{
  "init_std_router": 0.0188,
  "lr_router": 0.000966,
  "tie_embeddings": true,
  "grad_clip": 1.0
}
Below are experts of layer 3 (counted from 0) of a mixture-of-experts language model. Rows are named gate (a neuron's input weights, with its number), up (a neuron's input weights, with its number), down (a neuron's output weights, with its number) and show model dimensions 128-255. Each number is 128 + 24 x the weight over its row's rms, rounded and kept within 0 to 255. Numbers have three digits each.
Before each expert's rows: a language model's description of what the expert responds to; "comes before" lists some tokens at least twice as common just after its tokens as in all text. This comes from a sample of Wikipedia text that the model never trained on. Tokens count by the router's weight.

# expert 43
Description: Digits, positions (MF, DF, FW) and labels in wiki tables, chart listings and numbered lists, such as Album in Dutch Albums.
comes before: " |", ")", ".", "–", ":", "),"
gate0:130125121103150134114128097169111119132113129138149095134144091102123147125095115111125089147094137101113083126093101145148174139101122127115162130121174135154095150140113126150106159092106136162104149114154126145109107151122159151177167126112126124118143127131120108109093085102168174155132091114125133111132087120118145164111144121115143115148134114085094165137129119149145092161145
up0:131173143090161127110112131119123075089138117126157135142136090110113121148133117122110113158143091143153126102123114124086086128138150150123110157113121150102124140169155133112135178125068123131135111080123117139155121165113102152178105154150098126112170121138093119168128127129118139117147104099098132133108160155141111155184150106128172122103097108178161085121088118080163135121140
down0:120147143159110129125143100185124123121120144157128166136141172119110119158111121122117186152125135143084198125124171101151138139154173092134141165137112112110133112124169160120136158124133117162161100161088114154108139093095105136121108119095129101144135148179135128133118101153135116109104100125135109136126149114139183114140115124126144096125120119086161101143130153101139161152133

# expert 4
Description: Words opening a new clause, usually after a comma or sentence start, such as that, which, who, when, said, However, although.
comes before: " the", " he", " that", ",", " it", " they"
gate3:117169133129162097154143142119136094095117085122190128147144103114154114136100117116134124096163079127119132129100097187122118121107102104153088147130101154143131113079142185076135136116086145122162167107103144166108187128119136119132137080149127069071141163131113141106146138134110155111109159152142121085141132102108118109123118105137126156149154153124146147140123122098117114124100
up3:139143145159105102098147119162157085134112166118102143116146106156128136106134137090134147154176132135165152118153137084126094125142085123083118121151101122150123146165127113100115122129163108082118125118164110154126071080162099091136125151104111163171134124154133143081093122151159166139125111142100159145158145116145148107159134100156128151095176113117134125122139147170137113150122
down3:112105165111117171169125109133125136104123153146152147097118151070113130107093118146116105103106175119116125117091117071121130144121121128157088128122155105124115114121078131189128138147098167103129140110155130133113161149064095115112148080162138130119119172106146121094076184124102104131082153131128097138133113126141034146084121127116113108153138112116115131164118158142113104120131

# expert 51
Description: Single digits inside multi-digit numbers, years, table cells and coordinates, such as 19-9-2, 7-7-7, 56.100.
comes before: "6", "7", "5", "0", "8", "9"
gate3:159123135126171131127134111096127099117112166144120154117129132109095113098129115092129138127113125089116133143120120158140134114135082123122134065132110144122124154126117119143116120150137131115113151134174102126144121177159135142104144146157133074151135119187090148122165132094144094140136107140141139100109177171106127143190096113121141091111098068104129136082089139113153122128099
up3:114124109154081107130157116184147140143113175100083115145113165129132162168106136131104134100079122143119121096126107157124158167163127129104155150107143115127127123098151150144143171134184142136115143118184159105113098126166170155133161128118129089125128163136104128149119166128153177121136158151130089161102143140120151171176121119147142167108069137130125104115125118147131141110136
down3:183130089153098143101138103084171115111129118184111111097144125151132133128133112105165126132100117167160155133132136125117135134130125127149119116143134103074115150155124123143134088148122135111141144136105164098119121088149108099115149149109163137133147107103151168129132108106120102154141163121112093147102162110123122108116135128134155145144139141131151112084143127089103171127147

# expert 17
Description: Line breaks and heading markers ending lists or sections, right before headings like Scientific classification, == History ==, Identifiers.
comes before: "==", "The", "===", "=", "-", "In"
gate0:149169139132164133126131153136123086141128171115111129124133154138138148150136092160119116126133121121132106138100134140166179135119151102097099139146101138099156145156161206155101132099109095120155068090087127152150126119125143108125135100109129113142128159132106108138077123131153142157113141123144155143116153118133138114146116187092147109105099141134124120125113160136133119149110
up0:122170122125129102157153151143103107122165143131127137107098127117136097069184128097148147110150154100151138116111113116182137092118113125120107106136170136104120163147089109118125103126120120128153106122149095088093145121145152171131095111144140167114107107117146110156113160124109093113087163160115112127137169094127158096143119129112104098114094103093104160119156145141125095138127
down0:147156127147138089147108128120147120114169150118121095125162134116181133095115123152108143188151136088140124134116122140127097149095154118144101150080092109139152152105128098096118182128123095098148139126154109172145123135174123093108114131118086134158086132133129123084132115139118165103091066084115124134154177138118072138164104152125146118121129131088108106127072152132081141133127

# expert 40
Description: Leading and middle digits of days and years right after month names or 19/20, as in September 6, 1917, born May 20.
comes before: "0", "1", "9", "8", "2", ","
gate0:131110132095176125086128159106077166146138144124099161126128139092106106131134107081162187176156100135077153126144151133106097092135154153099113127123097151083135131165137110189098185116114161128116164130120127113126115112156139123165103138121131132136146115127122135125146158141133151146066115158122120101171127124114110088145078140122136119102116145123140106123108124144135117156113
up0:139120112094082107165106131140143128123153118053117150082140115137136117085143097125131122095137120145123150107128098126161105158124089126118064163137114122156162075117131115159124166128147122168155124126168141108115127126146146149121140096144124139115155079146108132120120135130138113162092160154108152165130132076121152098096149123120140122134099165139125113150157128082139127117110
down0:134124116171110142178140116110091173153132123142161139133173086119140145113120100165136147140156145137082164115087149120160095127122104121115124116103103127151150117161123137107103137138195109112118096171173095143148143132114098153086067123122126143138159082140139147164136153118110143132132146118141129075137158138153076096122126085151181115110091149141100102095148109117137129160150

# expert 36
Description: Final nouns of named places, events and institutions, such as Park, Cup, Road, Museum, Conference, Division, Lake.
comes before: ",", " (", " of", " and", "\"", " in"
gate0:117135136118114124113107131141133139121232109103150126163112152126138121136121144146157117135122098117089121110114146103177100159097082124117138098105140163081127133137146128091130125138153133142094148124116158105120139134129143143088092159164192046156092141101137147095126125126124107132139143122114102125108112124103139075109130151117111139149123118157139093108123125139138124171113
up0:066160084111126164130122111106132122110162116128141138133131204137135099142148116141088123149114105120154128119181154164163139140117101103100150145156111152104117089144124120123151114147160128122084090132108157112100119142178121097100148121152137118145161148085129144131119103104148109154158132154172134083101118087146130147144125105104095124166148123155137145113107182077110082130152
down0:109133127099149125119158139132148088103136145138127125106132135128167110134109163128138131138131161141125103130127132094153177139092090162127105117135164151135124122134160120154155098131154128128101089108073160064110161107106124165135092147142075125139107133147121138132067080134118133171104173151083193184128113146187137119107143166156113134122117171108125130111099111126146149143136

# expert 27
Description: Sentence-final periods, closing ")." and '".', and line breaks, plus contrast words like However, while, although, though.
comes before: "\n", " The", " In", " He", " It", "=="
gate3:136143115125127140129172111164145143133123108100101161119121185123144115091132132095104157136165101083072111157162173102090114124129129083114178123109111127138075081165140177105129121105135147118113173150118143148150143125106147104130100148154075120125098121115074095128098160145115151158099123110125103152121131128104149120073128135121141130126142124085137142156106154112141136150128
up3:098149141122134106135109132141111149110120121117160158109101115121117170122148186118117097082117118152108128162171130128160127151115141134105140152098128124099112134098104150152132142113115144147172091103132119141131110154163164164135117114116091186134108116120161127115133123134131152118140133095114144118148130122092109166152139126118112118149135116152142119154067135165140144126122
down3:137135151115137123118158112110171100123091104109121121112120130158120108098142080155145151167106119173123125109151168095118091129130152160170138117152116137116129150128146144124146103171164136122154149121072156156132090069111114107142110157148101119144138142119132125112096111114061117164129132155127143147126118113127126108133135144111117107137166115105088127113146162123107145158168

# expert 20
Description: Opening parentheses and quotation marks before glosses, dates, abbreviations or titles, like (1788–, "born, plus prefixes un-, dis-.
comes before: "1", "2", "S", "s", "born", "The"
gate0:179097138112098111130152138106141136165116114122149106172136129142130122129139087135110154152139134160128133149108134135086126177131109186125108105125122141112112097173119150116160151125167136134117145130134169136142087130087100116135162089132145097152173124123105090158171138131060135123136126150169120138156118068140162141132090126152113113159151093123142099120142129141145118174150
up0:068143119086128146136153096095156121124160111124129131176090125127123110128095120103131116075185174178158134143135164121144141187145159144152137114097140144124143137190119134142132150118127096147149175157102110117138100113141186121156108147081170117122172121104091132154093111168138120151098192147149105130106140163138123132131100113125124147101155147176100129146106169135115136135131
down0:117143121113134105135114138099123072099160118097146129113104148162159134120124071104104140087129129105162119158119158142134123161167139122100122090171124115157106119099108138131079138070132114106149148174131122096147154124146144145114140129119094093105158129127146155153123136139145092145133140135114141128110117087118107131142126096125083133122107180131095123112130112148120103130155

# expert 9
Description: Commas, periods and percent signs inside or after numbers in census and demographic text, such as 843,746 people, households, median.
comes before: "0", " ", "5", "3", "4", "7"
gate3:130159121154179178151118168127154075155098137151161140123134178171118119176121137132149141128141141091130135110162137122120105115148124158183087156154174152088120156139110176117157128096097117124093142132124127116097125095144121183142104118113153109130126170145103109107097120125101109154124118150192146121109137111135131119111143122138152091123121164158133139157120118091173147177079
up3:162122146149146096138145139106125153167104100128156149129127103124116130097126145100133155119126144114136117134131137092194126121114093124107167130130177120104136108115153131144114134085147114151161089150158137107096173175129127122152129108097142115141153147084118134171143105149134144166124140165118128162148120127122114162079155108093156173113085110109144117104119134114142150103151
down3:120167147169112116161114150121138120108094123091100170123148134163123139142126138128126174158110144135132097110147102101093149134134118123125109128111173150095126107125152113162108095159162137158112135196086116140118163148210144120103144162119144109150171103136120125113127129129149080123099093151138151097143120102157132140125118112119084123132136166148115139142176126130096111160134

# expert 49
Description: Digits and number words giving amounts, statistics and populations, such as 2.6 billion, over 40 men, million, five, several.
comes before: "0", "%", "5", " |", ".", "7"
gate0:117147141166154110105128135125142113093071118126118074139140135111114119140123140116188118132126106111133106128118113146126128132143182141164117129127144110159124131146138125131148137109105129100105139085107130114105129141100135128133138136125075110107163121098130135098148108156160083080178099162099111125150181140070157144144118091128111098095137121137119118139132152084133118127141
up0:132160139150162114131117191117152112142179124185138113117117147087131117133118127105130103157103102128170114159136120178116117165089131111113152104157118146119088135120124138146143099118135106118116158120119184102127091153090140137155151094152105171128144156128130139094117111148133142150142093127130162087096106079158150111187125124133144065083110112116093117091113161119124128101124
down0:120082143147142138156122164149155134112151118136121145128116121161087144137159111137186129153121110130151127155082189104110126133127170108176106099147142142146081130100121119192135160154122159072133126123136140077152076122147161112078153142131163091110115153134111126096107165111114104114103126114117118145109088132116121115131130140158139125131096124138119090122166165156135151114104

# expert 59
Description: Semicolons, colons, pipes and list dashes separating items in infoboxes and tables, e.g. California; United States;, | South |.
comes before: " ", " \"", " The", " —;", " A", " —"
gate3:109107149121155163113104182134153132125064123128104093130133147162161108179123128131149160095129149154074103085105171104128153128095132123101085122149119164119162158114089129125116121157137131113135134140152139178163116159142141095092109134106135140109141148044093141127162180149139105123113145119132109141110127142095096096146135110066115142144119143118120092109126157158154140135176
up3:173133122115129149146160101121148128113132163125159079162122140114156120160145106138148103151122137118103124167134111131155091122107142128128107167136164126114100161110106108130121159151107126073106144145156112150188105117140103124109105168148157106109168134119139106135116105067120134132168124104163114113147173098105078131148135101139128097136081109125103176088116108127184117101095
down3:129143100125102135137147114109122105091104142091131110101110112107132058118107110161129102113090123090159150125152124149125148131150131164114113168126094130133096115115141115170142146175097123111122158072119144121110120112115124133106161126145132137127149141123129113138134063121146110135151117148177101121153155139116161112155092121137097137150124141150131112139110131100127130119178